Weights of a small mixture-of-experts language model, trained from scratch on English Wikipedia: a variant of SOAP for the experts.
Below are experts of layer 4 (counted from 0) of a mixture-of-experts language model. Rows are named router (the router's row for the expert), gate (a neuron's input weights, with its number), up (a neuron's input weights, with its number) and show model dimensions 64-127. Each number is 128 + 32 x the weight over its row's rms, rounded and kept within 0 to 255. Numbers have three digits each.
Before each expert's rows: "mostly gets" lists some tokens that are sent to it at least half of the time; "gets" lists some tokens that make up at least twice as much of what it gets as of all text. This comes from a sample of Wikipedia text that the model never trained on. Tokens count by the router's weight.

# expert 15
mostly gets: "″W", "\".", ").", ".\"", "'\n", " (#"
gets: " |", ";", " and", " de", " of", " &"
router:113112166133185122129095174130160042151112101122206141170100147130137156128137126141121135156122135141098144123131117069110077109186127076135097158159147059168141168132107118101171060099166067
gate0:142136132116107143194141153167134063122155098137118067105161151103180140120117180081141101172124120136152115164120101126145022109127148099189137158150140090115092177101159105088163136062104076
up0:147077125173151116180091216196093165142095136154045097053119133128109084158132071076122106172119162141134149155103096079129133194080143105169095157110115103115113164069164147098168080140148087
gate1:129110105116101199150102109106145160165137181090186084140162135137136140130138184114109116102150096061154142121116111106080163141119116140072157073132177110147064162168116180135147172111137108
up1:084057071081112134116102090090151084126108059215168173126172129182097090108097118130070099091103121146145138128170135087124148119134135127140107125187125178080150152140130136099106147123070140
gate2:103093159120073155133131070172094095077145163147048175087112148061132131074150157094133036146129138192148153150151119102124110155143168102116138113153148064072113147081150097087130163141133109
up2:083124184135123152104142141148148132174125142140072150107173074079119153119127108093167074106090143145145162167121153044171110096164137118117207089136176169157107178166109166179129107111156132
gate3:166188152174095126158139204099108108109176101140086062141186116128119128163077124064107057153139154124075084108167116161122109109186178117062098170132140055093178118089111085154165187087140155
up3:179105034123132087163094102109182141120181100105107126093139179084081117104078081132119175121171117123100131171118150103198161193136127178128106148115155111154205180117162107172108141102134118
gate4:169130072108114066105116125107143142135170158202060121120088139102045095129145091101118149124129162129126161133106149119134096127151127143163146105120127095166163109072126101194103121130144156
up4:123146151164095187064150102135076154128138091117103160181129149117120193115134140120127103135077030100131102133167077131085108164120100109117085145109139095113166138040068143172139167115080024
gate5:109110091103066134095114101144171107138088159099137107112101187114080104121114181179178158137140097079109108137033144134109080177088167120091171180086092098074139095106092106090149092122122143
up5:190180121146131087107164144100070155141193121151128123106159132152085096135126145146165107101139115116130159108201130099101138150157153085119069158098128091155116158122140144133199134128115113
gate6:139152113189171146129095116105078171160143179153145136126121134152119098147204126157162139159077102116059153116134147064135102143121095177156127090177212130151111120082118095172160173128146151
up6:154125107108158148159135144115104100150060115150162125090193096155100104141115096160156120164117129148102074089139132094121120132137110122128197118132147173113146114140187123074100121188147127
gate7:135137099094074164137142168126135116102149152158121161084165144172149163201107186111133096118129106096078126146143133116140092136161125118115107076153097127105138151149080118157121097154120077
up7:106135152101139178129103097142136130113103146122114156101173150136113145175142162173194141119158124110062143091144137148143106173160114169142132081126107094166157171087147174156094095143104029
gate8:181152135118140109136159112106138081133147112093162127129118125135173084095145145113113076142131111130113137120176081126246080173134131088137063096119129096135180093089095130102119164120074102
up8:090129164147098102117133136087179097119155054134130128113064142129155173151084152089121123104089153091152127132180067130126106141102111216106107110152093111107173146103142105129094112103110106
gate9:191168112074118185119149164133150044088160153136118160091137146120094141148213143115165140153121152183046092120146108132117148113141157097054150127136122132123181125130120124138096159113170156
up9:124164128108141102128103168125113152156190122133104128164154116166093147134132101155060104158106106108106160117093135153150127147086196129094158096171131159109194144079138178111121125139122133
gate10:147136196153170188129140122132170148083078150090126137164138107127124080161140099063148093132106158077055097110139089082154117106107141091118138125125154169157096099145141134137154078104128062
up10:106100084129124073165096156125098165088130123117065169100083106119137137137114099157151133110164134134163137112081096135149146095116146180139121092157152162127077175136175081045133112141173125
gate11:155139114080172126079162199120121125144125126129131124098091176124161181116167137117086053133068087110100076131141144181166135156175100154131124165121142118135102092138065123105139161117072123
up11:150163131155132103100147149102104099101156083099160106188090176162150129129150081098125076102081154116123149115091129145159152127188081162155120080129166167148122138127091197161132112165101105
gate12:111170145152177177163115107115107123099150084112121187089143100117192154160108156173103157147166100114129110150104162146158164165109152117174145140149158076136202088126154153186132081102136154
up12:091146087084130121125143174180081122128144081095157154161203106143155153159082167175098130166134106114123099128092147099152115194149098103147110150128169131196180083061144153085124120105081123
gate13:121144185108092164164176116155098087148085101132117136166111122155131092107083156125087095143109176089095161179129135147126154133126149097083146195125124140171127141085140105136126157079084179
up13:114140119113142166150147065154156138141121097093153077149122160179124119080115140141116114168102120107068138101156120079152142103128207097081141158138102164121143142093141116165132116103099153
gate14:112120097135126105128155157069168073140153033160164146150054157113146114105125109130117111107160159147168127152098167171137145129116148073155156123073094119124185101160114120165168114138098153
up14:162153188128123094081133184048146110145091125120115157133143080118154119153076135118128148134202097103148148161182086095113133147120090159092148167084131030107137147134124103098079133143121098
gate15:157145107109164166128150187125157065125044158125124157210161147132151172099192095114154129129182136160122160136168146148164153111117188134087141114092070122135148131066164142098169129160129098
up15:151146076168121124151100139106102124120087129062175105076122160135134183099107128089110091103126101166159092020097119126153108184133175125167134139116111132068048113061157086171135174120130137

# expert 6
mostly gets: " took", " against", " using", " across", " tells", " joined"
gets: " of", " in", " on", " by", " for", " at"
router:127190150114124130159124122110155085128130142094109142181083171124114141138166123136135135166118194142083150109153127101113074158207137077159138180167202117145108166118130124103168089082195082
gate0:136076073107122094124125121098189129118152049100161140160114171117120121103106151166161148220121135167066186115088087185110160166152158206080109120058118100114117176070166115139162114111132107
up0:091088136102095106100113138123119120148142161163056101130114130109172099101172144169116136170180124137129087093142122121119093166141175159129136141139109140138131154121166095182101146098127092
gate1:116116126109099164127152142111161119126086109082142136079167155116177140137119144187131110100185103160132153119100123211118098119175142092169134111105144094107127166113131137114157097145113107
up1:127173212143160171126097136131059130150114109139104139117107136106066146112128155141145143188153170093154108164122093136134137131195103109161123123140173146213063167122181179065107136129140148
gate2:115180159097162219079167122137034097109078156077086100193110177186133092091116138125179138170172127124145097099046148045191119127184131136169151175072165152136107182072151122159105182002114130
up2:124148134116158095112168124155065116104136140097128111124134129102084133105137101119168137187109177169180174070156142125116082180064180134149141141107113119137158107106157119119142112169134148
gate3:119106170100128177103120159097175097165112083090122157141121082162080130130084155182141123168093141123141150166145119152164184137160161196136116118186078073130134125118176106126129151118136099
up3:126094095110148132159162145126121144137096142118073147138100078130117099138093108170100112142107192133028158165157090105106115082135149065127153111145078126139126081113167143152197141149155103
gate4:119173118094078164118144107140077178116180122148131182123200137155105126105121090063132081102132106105153078113155084105098128100138105171105109081187144120161166171114158137100190113100122183
up4:097137119138136102130099105159150168127140111169093058099077125119167181165094100146092169167122165046143081132145170131141119147111064105116115155071093125112102113142125101115156133157140073
gate5:156183154175148142139167125079170158132110110118134150158127073150199155120183136159154130093130176113121097110182169107135136121083089132117119097114181156115138130096172151238127048149121114
up5:134179129166136151118164153083188091084134171097150159107139091085146192102113162118070136137129138142182086134132146174093092146120126135103099134118145175137089133098166128160151124166107117
gate6:111166160126160096135122161153077137104126137170089119091114064172122155135167149135136076098095079158056089102129154144124085098142125115107156128139146139185087135119110064107129130159174114
up6:082155145168177088116199161153018163135093126184150141116113125113172096081171105156165138132176079096080061096136107174101076098184142135148169100135138109098073094110143158114141106113076140
gate7:107093101144093109025172131082116153126163131145122083096154135074117100169171082157132164178134150127068145168099110088140130128128123177169107112190132143096173096059161167075130112113138126
up7:140167139054132132092130129139093149182118109116159113111140153122115141145096172113152166045140142139140125154127139087131175116096143109104095110122159101136117128202125170082120129095100103
gate8:151148139106115110111145115089131147159168149122154113205131146082041101139103185128180163145151177131071150165083183188140123090159123141148162154149106158137125157148118163116159127117174124
up8:115157150119095110089178128114119094124141072096144158156112193100101099138128078103163154123108191199127137153184174116082123063137157142130161141212137120163109126131099109064130127156152122
gate9:129121169170069117136091112147110147121146156145144120113181080161146111127191132129117146113113131170121099137090128061049080110039040084152158134118145145120122122133123148101111216130093120
up9:118129107115135136134112140133121114134087128123118098186066163098135161088061128084151071118114129120165096113136109174157192176124168158122142146085116101136139136117174132163064083162147119
gate10:099136133093138158153165133137140123113140183080099186107154153075157101117165148057096101114141147130133144133065112104087123146132141092064153185122156104093121130146171132123173094105160120
up10:089105111150171126120117094142141175133128178153174120095145107079139105165111146108103138163114129126077117143136029095199119155144133092092121225188117126096079140165100108127134090124215124
gate11:030131148146142124184132148136131111101092110145119121145116141117127099121133082170156146143119098133136184157132137107139152112157160183171127164167150104146138110100145099133123112072148169
up11:174063159089145121125084113138100194129153128148098148150129149105166132114134095107086127145174174134167141147119077128087087113193135152101096152121128206105169086192086103057147089133132144
gate12:149144122050186095132126095167127109075085130113106139162135139208130147114127129168103129165157139123111107145116133109097115111139182059150109151117104112164092098177162106097144129096143067
up12:131113146109146142132088130113108106055111103144096089102206103141125107092103163128109131098087138156135150105132130083117133144130104165147122110174095133147098144123094116116150094113107169
gate13:155160155169089148113113116164160093129146094145118183176133130113095138178158124134139085154108116122136181187153126088122154153098120134099077113161177076132112151130174148149143153155120165
up13:142096182167174129134072116122112150175200092129168150078124124145172127100102137152102162114117118139133100094099140150074128136117095183170198068126134110127162154099122092159106126191099067
gate14:108191108101092121163112108119168109125123121122109128150088140092192182127148156157113124119137129140170159078084140089185141117130127115125126122149154148106118115134172132089102133166189088
up14:141078105161083138124116118130132114175160139099127101135131102103104147146105126064087093087179106081124135185171056133145103106108109076080142151161082106133132183124141093077162181127122206
gate15:094178149144154118106155100154147145153143132115156068149101149106102124166162113067147159154147082094088108148156150157132092159095219114136153091142101092142155108135155096154108116111116128
up15:150135131173153115116135120169131103134196157139111142223129128136113166164119137105117102157169155129037112150135188119143103113088138059129128092085150093108127092087083083150120137104116159

# expert 2
mostly gets: " very", " un", " Some", " Clade", " give", "Note"
gets: " ", " $", " one", "00", " un", " not"
router:102145151170147200202137132165163134153134081135156100150118172134053185193130093156092125169116149108091133154150092136127104099144048107128125101085181153119133160132093094118068112098175102
gate0:081097188149135110131114148114099077122125116139115108137069156110140133150133130160146140094128117084182180151162082086111173087149164160159109065149142189157087156118095143165157121097078129
up0:112144150111135113097177167096136122149092141118088122098121072179137139181092138148136165125084147171125103139116109149057127112115137120161167104121156140190100107117100164153116197091106114
gate1:182105120191125074127121139099160102066158112122141112071159112069151059154069123095120121131123135072098168147122080094154128141092138104107053172116122145157105105113135121181091153093088136
up1:142089157122072070117146122129142136099055164088112149182104118129105152165180115123156132128094143076117111096130120163122125105061104094147137119117101161073121105099107120127149077145082139
gate2:076150147082073119129138167127162104137185147105117062138199084052066084124170134093155154084140147127116114119158106077113091082109124121134092109135101120095107073144144122179114148094122167
up2:063120128164132143160136150134168158103113101138071099103122140134146135092147162161195141195131193119138173123137122156121131104087107126141110089115077126155164143084162136115140161148164120
gate3:074158054135177084119099127153102174123155109105146101137141102122079121149144139131149146149195104129124150156170130104078176107155097139127102085133148117105155189138139135131125167164090121
up3:131139159097148136168120130103128123131108128141127115137146120111127152099160142131101163044070162152118144128089122139149141071060213030110154126144128145156152149156074079131121135184107170
gate4:149168180108107145158165090171148084098133098139124112107185147139074174123136134100091076106128160169086121129115130158134074041093142105114098088129155103126163155185114150072131091232125159
up4:120134112121122171187116131114123121048128112125115122114149126093069153146147148105142117166094107139115114119132141129122085173200180120138094140093106138145098133101121180109099091100149145
gate5:143170079142139152118060158135158133145101140172139126140110109147148124119167210120148112136113130125110094102123127141114118091123038145111152058132150094159228136137131155157160041146150135
up5:124119077119072112092095148165128114182165101100159102173148108098125140155135217147173102108141137125103110138159157108041109132111058113170134078135166117079149139127134147150121162109127165
gate6:110187097159131128120196102170129074111125127181181090182075128137142107128119190139102125134152119105077125121128062108137132119141119167115106140165109090094158131148074182180195141117140146
up6:086106100059107154083092141080148140167131151192093197117193118152106102161126112148114084102134119140150076163094124155108175113115124118207127087076142153184089083113103158101093065132093112
gate7:123086183139117136166148112130077107116059118129118145145088145143132097153165084164122056159139111175123095167143139163118153190134107140106091115076131119113146105184113079177063062101121128
up7:093184091216119140101074077111094090115157175120144100054131094149159164168109117146107169110144166071113082110100189118119100150170118090147177186153155094114118090150087180130132126147114141
gate8:155094207076155177075157105158127134142164137166081120151118087114143122147095135082098148170110147176105074112085092138180110113093142148122108089141147153120137150136150157087110129088163113
up8:117157111188145076062135106092109162142086116088107063105165156090103105136128104129130171118165168126129147152101186188061138114176207117093179184082134099123082132127070160137127140124101125
gate9:103156135147129158125178146122130122127149135133128141130118173116091109130117103126074113113109113118044163179145086186160155128110070128083109091132164136103179163114143110098113090050132157
up9:100099144109162117083174157128109082111084141091164095148083066142149162120082157134126094103145124085054178164095103108128113081087127132129108074143103145119154136113091068126176085084140203
gate10:087139122121186177162165139187120115169126086090101093129168124065123184113067128124144134156069119073128165089148131174065166099065097064127122135147118136153164103148052128115128163068090169
up10:160114166175198113123150198144144134134116134172109103081096068076122123080089149167153120149158146121068070149086077150110153154113152138149101152094200091086165136044142151099125088147152109
gate11:169143103138106180107147180191143114196099081088091191132197151108138159149169049131097080101114083174149126181145097120129100185146092073074107097149146137153120092094116093077189138150187092
up11:086153142162034142144168123141165162141164129137126103160060097139081136107103125090167143126225139135110156173168155128120129101154187169154142098114085106099139148180137103116121134095174131
gate12:146138117144138122164124167082160110160121171106171133153156097119116136134097110127146059160176100130099151151128091092120103159094126179102103223119154093124115130136128103092071106098119157
up12:088182127143082119117137107208106157192091174094121123107173103139106179131106155149158150127119129120061107114139146058112147077197143087101144127148176108150145109104064185190101152114113183
gate13:159109161167127164112104142154157153090123110166165121125151174123092108143063109152156119128099168084047112137089065103073102112074124211140174150113147111164091169089089167105150089081129127
up13:143099114142181152142177138132182135146100190105156137143135191108145111121137174071117179093100109144176162054118196081098105214156072192115173118107155084132146136161136159168126109154136064
gate14:053106162175107080122130150120094187170162120109125096172135119148119084102093125139097177095110093139127160190161149143148104140139117114119110163169187054139159145132104120135095105106190137
up14:181130095087143168108141147116117170154132110143105118102092134116148118159103134106107146134095119086129089053119105125036127136096113073134154196105095137138077086124099147095095125172144133
gate15:119127113140144071081174188079155085111143142061151086152088104130094176156124110127078166103115202161129128079107134123113053111126105142109057164199140115110130123111126157185120152124129116
up15:133106145116064168105091120077136091109060152121112069140091121200133108091130154138153153175092116142087133114169086164164139095132143164191159132117177102130131056105160150160110134104139099

# expert 20
mostly gets: "===", "==", "):", " =", "====", " :"
gets: ":", " ", " |", " to", " –", "):"
router:078177127140149113184126130152161104157114132115087102174116164153113168146162106110180119156107212174062190117155099104133098113139086116147115164133170083137143151135089079106085126096196077
gate0:157114167116146145136104133168116111124129088109144165147134165161132175180184147118127078157081195156133180116151159123196113160065061143084106083126120121119139119109184092158105128119148098
up0:211082153139127115141154121179116105143135139115116105192100081160099136083139100120132181067107164137166175146130084153136205138111152118177127110166175154131174051142154087140092161158117159
gate1:145101097110114163121136085191135140125067162125193159144133122191098103176099124143091075089076114113118131156055166154086146159152120203095120113152123105090134062128166133163112158149143079
up1:142109129117135141130168139151171089193152162119094107157113092128153165049163147178139152138142119178082152126116113115105130126108103135148095131136132138159210108144134092077165138094116142
gate2:135119142135120166046106167147195122119146069103105117110128135096163146092129143128061062186103089191151166151140103144119081088109100110133147133127172180143099105130071152154188140154146112
up2:174097105135155069035085094079189111117095142088110130147093089153137116131181107176128136134105127149203129094103118065147137106149153144126183179160152105151118176145197165141150166094166147
gate3:175138128122130109141134168162191106069141091133170157073165134184125128161145102093069065126158176151151105099082085145129090114076118096119125110166101100149130140144119133114186161087147127
up3:146126081130187123127095151122109136129152177110108173074087125153095076132157091135090135202103114100146140059101134138173095125124192109085126086177101195148157152142090151149177140107172156
gate4:144162089096059182154111118108160093138168145161122127099112128128108112081184146125126144094124084137104156119182097086195146107097164148124127169135149108132149088094113117084111159077102125
up4:114139067143143137077149118158129160209129133081092072177065168126130091107151170131151141118154085149161141075158113127064127160117095131143130147135172120090112174135143101118161116084116120
gate5:114125125098178175163145181086133131127129117149106180122166072134070199194090113091133118122171104105114166164120184075138134140118136061120088140128134192176192117174141141145145103198128129
up5:107117096093127090127119165128147153180116126133106066092130095181142183141117144133103116190144135145160156066138114102163120105120148163106126076128174108112168114150194064139104151087101146
gate6:083099139140130090149151128122136132108146096127121122121080134075153118148149170166091114144082159175108105073107116098144142113087156103119093177109127160137162068134087098086141118114124065
up6:130129192114097097193061138147086135121177160148123118135085149070125129167200091184135092165144152165080159078150101123142137169100154110111078065146151069161124103102163114157106153181128143
gate7:112117138173043124108157113195124117129091100100086141079080111149055120118099132163139129140133123158117150103173146152108123197116112147119119148108135072067158120112112139116137146154156082
up7:189080104068122111178133149138107184116161093112155032109073144159110073158107158144148163149137115109144094113151102141117103142063075155158114149139115150113123129129109123100140084115146136
gate8:105120137107167106093137108174127112131098145102161133112166147113137139185105162108068209064078092105193144088124135135199154149102152135097163107094140122151179116142180153098146135126159130
up8:149135151179090140131143158108156152145125139166127096124067080131151085139151142178159139088145149192141150135167077095114097055197098110133163162088156094142114130134160078156124122126162110
gate9:101129084127131126121155131189181114125172134124083174090089159131138098114148104112160134172131170147198158128121111162109117134139141133103136070136111069220148166201098143076144118158164114
up9:096163047091042114101165148071144097136139114113118169114130134167146110116134103123171113168137131100141112144136133138116170122159091141098144074105107090122090107161100092073152166144068164
gate10:122155028121125127117144115121132108117087145132087170185083100176132103160142121096054106103158136161077145141119115115128110104147118135127107196152168093133067138126131129135166099116125159
up10:149138037104167116172160126127167078103139150109142113123154127119154036161129178169129094103115087142156080074127155139172124122156121119059111143126091137144126180106164156131083124108115148
gate11:149117139172129101112125184165145120103033125092081098107114160107139166110157121087167115147137144157108109152115095137135153084138130139117162138132140089127119097087118118119088134130141109
up11:090117100105104132118123092176107164131194111120163135121139172126142088120166098207188126149086118138170183081191187124111132140157171158164101109094120150187174152134155148145149125129113148
gate12:067119163113097113119065100128154183115159159084107114148136111192118121148091108162105133172137100169088161071122142125163101083072129103076101106116152133140139153112089118147098089082102155
up12:128134179118133162110170168114155099097147156062126190165062131122098147111197117082117103098134101116168111158155117171114169153131171136158150093140077074160105069148147134169189144125162088
gate13:119171158098149226111166136098159143132077114118118098095156091126157152123035107119145158151132166141102051169117093041089162146084125156087146158126079125113138101152168119110123133145195158
up13:137085138142136076150149080103108135134146102175162149107119130100108096144159159111043145130132127123165133104175141122126120070106193122132169062052198186149089123094208119112107136074101146
gate14:126155140100103155119117173084171168182214077156140159126168155147126171112118079110147190130097156084085125110149147130085149105183119142109125131186128156098094056179152160130121096155109160
up14:110193121106164180110132070102092127082131108117122152071149124103125128141145079092096109149130154094100172135114116138091151132137178190167106104140109122100104140166158115109125176124172140
gate15:140115134146174149128122134162147119169106112062094115181135159117175129109140178112128104116047151128118144147127138104143167150103198120119087069140116073126124163094073171154090150062140147
up15:088053122129204093163156081099166111143118108072090108143160084112139136083165168063090101140087093107144156139105116130168076122131127114124116084135117142127105136107096116163141131115173185

# expert 11
mostly gets: " his", " their", " its", " her", " a", " an"
gets: " the", " a", "'s", " his", " ", " an"
router:077150117166138166174128094139154148112137112154103127169097164101056148171143117131121120170119195178077134144140165149104139097127112138115161149108125140160113167133092057075090118094170062
gate0:130081147145103112118066136119171104112153135151160157144075135125107124103086080144196138126151121103165141122117129128130119111075195161108143137105109128112182078114119085146151125126139113
up0:136098139129162082164149151153078130161153074116137163131125145127146160150111148165126130064166203145098133090134113185112137098097172137131155153114143169162121163129124095111134157092141094
gate1:127114100148130124117133162136189105111124111155153096139074109116066131157155164107139108134109139140112086117109182093125084121127162159098154107134142126115131052119134157182114080092097147
up1:094150156129137211118096076127142150115148148138088134085118184150170158152114173107154134079158134117081169172118070159126141145162115110132121141132141077154145140163107083145118133105158094
gate2:176119154111110123158107168082136104207144101115098147109188130096156120156128114175121126146125115143145111150138131171087148149098186129135131138083060153119112195182138140129134073108086156
up2:085124139134129153112095129163115114149131170117118116173147141079141106149103086158163133111174102156105152092138153075128092156141088118127184143180125178157134145179119140107138096116174121
gate3:137150128139150112192184163084120111135131136167112150199076156118142079177103094112108139155104082128084141047130168178144130102171126142105163160117187080181124075085127115162137127158169111
up3:137120097146135104117136208141072201163135107124169187096153101156150041128101097175137096136105122130128056118147133123136099129137079144173089144105127126166112117111108109184083086136131154
gate4:166137133121134116183195084102149172111129189172126094093140138135117115113169064121091142146124117124169158120155168101114135128113080077079120145094117109144105153104157097109130120103175161
up4:118125157126152086099137153108115127126133136127127189110123165091115192096115103195112145186146139128160164105159111099183139126122141178129111106131069172126148069146080074125117160100177127
gate5:161026111153103114114142118118110142121149087160152176096164079103095149141079057111136120079099138171179074149145104158102163150168133156173148183159141066154114100153080116110134103077148124
up5:180139140132141066066149085137167158174095083077135122136111173114104090133148103155085155131102174185091143070055136107126141195124129152117107081093130093136163075168101183153121072175112127
gate6:085104167122147181107113138129095095073122079168127056103125113106195131167133075105103100139128139061081161148108136137148123160091207122141191201134121128123134084097116145114095083079122147
up6:199124127196136127156137078132099101115125141134141092110103076137137152149096063118115099161123094036128118165089121161158152093105154145135184164144100130165144105145135124067119070111115116
gate7:099081117080075133103114113127214191132096119160135153092135174126087134120158135123125115164105123168147155160139082152115126118116109123071113104106147116109143160136102115151126131173110056
up7:094134075073145160164126137137156102112079124132138179156173141126137083072130155195088107104054100097034100121131106141130096150086080147104162146092167106152055135128089144135143135153153154
gate8:090097131140112121094096150144160077155119180161131200126113096165105132136117136144137122123141163086199149136088121181189114144122172104136105177214136136070108106104129104179125123037164127
up8:067172118116087113169127067108095087156148114129151096088112097119117133175122108191094091160162110143145167185156202106089145098111096176107102160107094087163133110085138121132134137110110158
gate9:131110124075134080144095160153103124156091088100098122147143113160144136086090117179087098124135135176175107101125158117132111114103196156110164147186111120129109172141170099138206093174133089
up9:139081156114101155133111139184065112128122087206055056065158123156139165126139136145125108104086145159153085126094114114146140128174087140088193096121125170185129113113178132090136186198129159
gate10:173183102120112129104129192101125121179140069100109162109134094131145129134103135132094171134112092194199156123160142135145111160103148173172153119116139086103131132155089114135139164094154177
up10:145107111082103118175176114135141119089103166156149141132136146116092093147140175072131142101171131117111150103128104110131122136156124159143141149116120055112122117169124157145103150116139154
gate11:107139175154152103094144085109047152176103176170166098068164097082135127119110064097173124100088189159126127078127185090166068106161122158100084150201142088053147114094142132115110105104121153
up11:138145107123133190110149165104136080110159116165162093147130102155179160125199182120135177124140116106141139127108060126095147151118081092165181133087117121105042131162106164152132129131093132
gate12:110129177173108154154159125140112144099091093139109166174107098152163179121113162170132084131101099149121086089131085093120171076179134132140134125095201135154133142171143123139119171109105102
up12:105139064095173088138104163109120138134134187094139121138089146116092127159073175174136140068086105126135185105067162152161162103110137106122133104117114122128043090088162086126159156054170153
gate13:108091165119108115071132161160115151129050144129080120117071105148110166096131134121160211112110156148091173082130134149071155064055137089116195145098080112129127154141109162140129238174117133
up13:141137147107152091147133123166115100136156131160084158070133087049179115133120111138083126074090124143096170086098142112080121093127126128106085126092157104176154145165149110119156147170079167
gate14:129173108126124135078086216126153104167115158088149164107088145105132163117085106138124194097106152107147148154173067129161134064129163134074134084111149144149158125103118141118113140151166123
up14:176155108168108080116126158159155121071131124156127147144084164207084149122188150168082135125094136085108108122126086132155200145117145140093124111106143141100159121039128120108126114144101099
gate15:106155125120085101115116131151135084100083140157141066146102097092116161073145118186184123192124148167181069148113118152171127124110157149082155129120125138136142137121116111119137148080101109
up15:158122144131130119113141134117134153166171084082095136111197115065111139124127175098121112112132132129149182142107111064092090206102126049094113156105138157102154160092170137138096146156119109

# expert 4
mostly gets: " Succeeded", "See", "|---|---|\n", " Votes", " Animalia", " Binomial"
gets: " |", " and", ";", " |\n", " or", ","
router:114077173105155110182100152122179128160129136159197146155093149075120149118100122093118123162123160157109131151125116136088144106105117069144112092105147110167138156134144115097121094074134095
gate0:202111128179062140078166130133124153142099147058110069127091168136145164096118179174121104098091129071145071160173101149181108117118105123177162178148141050149111070092165129070128138149175079
up0:075108118130170094125014088157163171120153113133159209151144123104156102177158161114157182117128144201127169164128088088092171121102188095139153130117106204106103154173146168156154133088130137
gate1:120148080095149201073083185130149114227166166121074106114123089082118119143146141110122129124112139130120143086158042143098113116147111165145110150112171067110170099155139111135128179118119163
up1:180097118138129113136081138140166074105143122150167153140130134192149066151084110141188089124173127112092056149128080101159087133178110051105119105134115132114165094141150152124165162160188187
gate2:104094115149045087175137092165138195133116173194078148133188090089196115117065091123131163116107141089129089139107129124135150121111044115141101073107182102127155125164126144173070142131153095
up2:104082168125110117122102086164106170071060157153141067037105125128148109088127074099172168108120130173117119126131084149080148080085151094127114106098122118191143118125126087128147127115174123
gate3:099141204132098140060161185175141142089092101104114127128158118099101126089167112108143110198109066130196118155155094173113139113105102093193132166158142138105120113089152122140138115120135133
up3:092092109103147101103112124121097155121070116148113139107177105157083114113139046144102104080112167074145104113126158144107090156092114187062035122127159179127125116121124153124122101135159100
gate4:134122136093142102137111140165195124208154154125103179103135153139135138154054127171122103119093110143141125123098188108175121147145121154123177141183143091102146149103109140127154144111092084
up4:165108148118131168164096115145078142105129083101161118098134170102096096123158160156153111209057104137093196100123165141105142089114118139145149120125116195124129131053086194158166126101176122
gate5:166102189153111135139154108084128139149167127143154145178095172144146141113177121116149111114100170140111133189141113173196170066134128104156106086154135099146133180165116169102109168113155064
up5:171146086146105178113107138121181179103144127115123063085094124109161138095126122095147121127106121132170148139151125161130118089174111114128143114161117117135060102150125142079123150129147079
gate6:183097053164129140155125112138165110168074130076126106137143148165057089109099132132080173142136115139111138116176178107071122102144095122119094161116133153137141167093172143129123171145156115
up6:127086121126120165182095144153133145129145073124073178132107122139124148136175123108195120092119151166101182144153134071128093123063102177135129167174158180159156145110082109082120129131110113
gate7:121115152124159172140099126112139085146104150118130172199061084167142127164143145178150132171081124123125061122156090181127138123133146118158152115060093150150131086139053142125084137174134143
up7:180152130164121094135079133159123073139167151096108147119129132103157131145158098172143114109124096170154142152092169134100104178091140153118142066157111118078171114103170111167167099183119066
gate8:146147128129119105096177113159122153185157073087105135100118099163168138124143140113150152114095151133070107162215124125151131072177089090132128113084166095117100148096080145061177157141205081
up8:135056127122159140124168121089165097202131137154159100140114112067204139171135135113098138119137130119127067146139132133120086112077157137120082133109124121110121147134133102165114119103090072
gate9:082121121090162086142091101112113086145103152136146112092102149161092191156127169154101129092172139108042156122101165104103106103111119134159089150174139162115137123142134160121192125154119138
up9:115107063150147148168155107138136147161083154167146163115109134093174057108129158088148168126106149133134102120141052229136158117079082126136135123081139151123093120095139131152163115120135107
gate10:139141159117111166169162154076134143112073096082067162167149155165132129104082073146114082101172113106117153106131117113151075152104051156096141114136095151162102123104160194099137154143158117
up10:102089145129110106142127113114096112108195112209170116113151098120115110152170103155138107104114107149118191086094114103144089115154075137171143082129145133145093134193150119122173120159157156
gate11:097115154094152075181086126119178081147124117130107178107120100139103110105119140098046087139138109118138124165119229061142107103167119081188131123129145139085137160187193063057159121113202158
up11:175120121162167159096175124121139135086119068156119131138148177102111109139160145109122089187120112102097153125086102157101122154143123103066095156185125095160113110152092101168122139148139108
gate12:174052139143112181195111155101163140112149046195085162159129116135076135126152169078142101107169130150084125102138099100083111131183114113133145043142124077138143101087174128111129119110110149
up12:156121075111106153064118133167149096124148144112095184143215118119155132168072113204198124166121169142122150179077138124153069163113136129107109172093125194084142169134084123108060139110106079
gate13:133155024127097068130151150120158058148182154151102117138090163090130094133144140082105143101114117108139118115090120184141128110088136136131089106087121134169144194139087084130168122144178088
up13:086166139027114149087129105184145179163095107143133172137105127116146064105103083173190174107093175132130133140138084126127149176182106121187129138163116124170145170111140076085099091127050113
gate14:146141134127149094187123099156159126066141159072057161131121094132168088114115139090046123169159105147139145101099143083104094098072088070103110112098095066180092116078108111121152112093108135
up14:161158124122120100097066130142155074129115108134110108132133113147090126100100149096110166128163118098115090127090153187174102120104166087147128179157053071127146158098130153207142140078081088
gate15:142156164120119070165135161112133110162118177108134150135115115101130090100164138110102109091129097130115124097083127132144118097167099130127142139086099143118084085118168094095158093081163073
up15:101149155105159089049124099124114127117159079233176109089200145088083133146099164114108172115103167126154196147192168131141057101147147156143178097119135085098169148092138092165075163155130083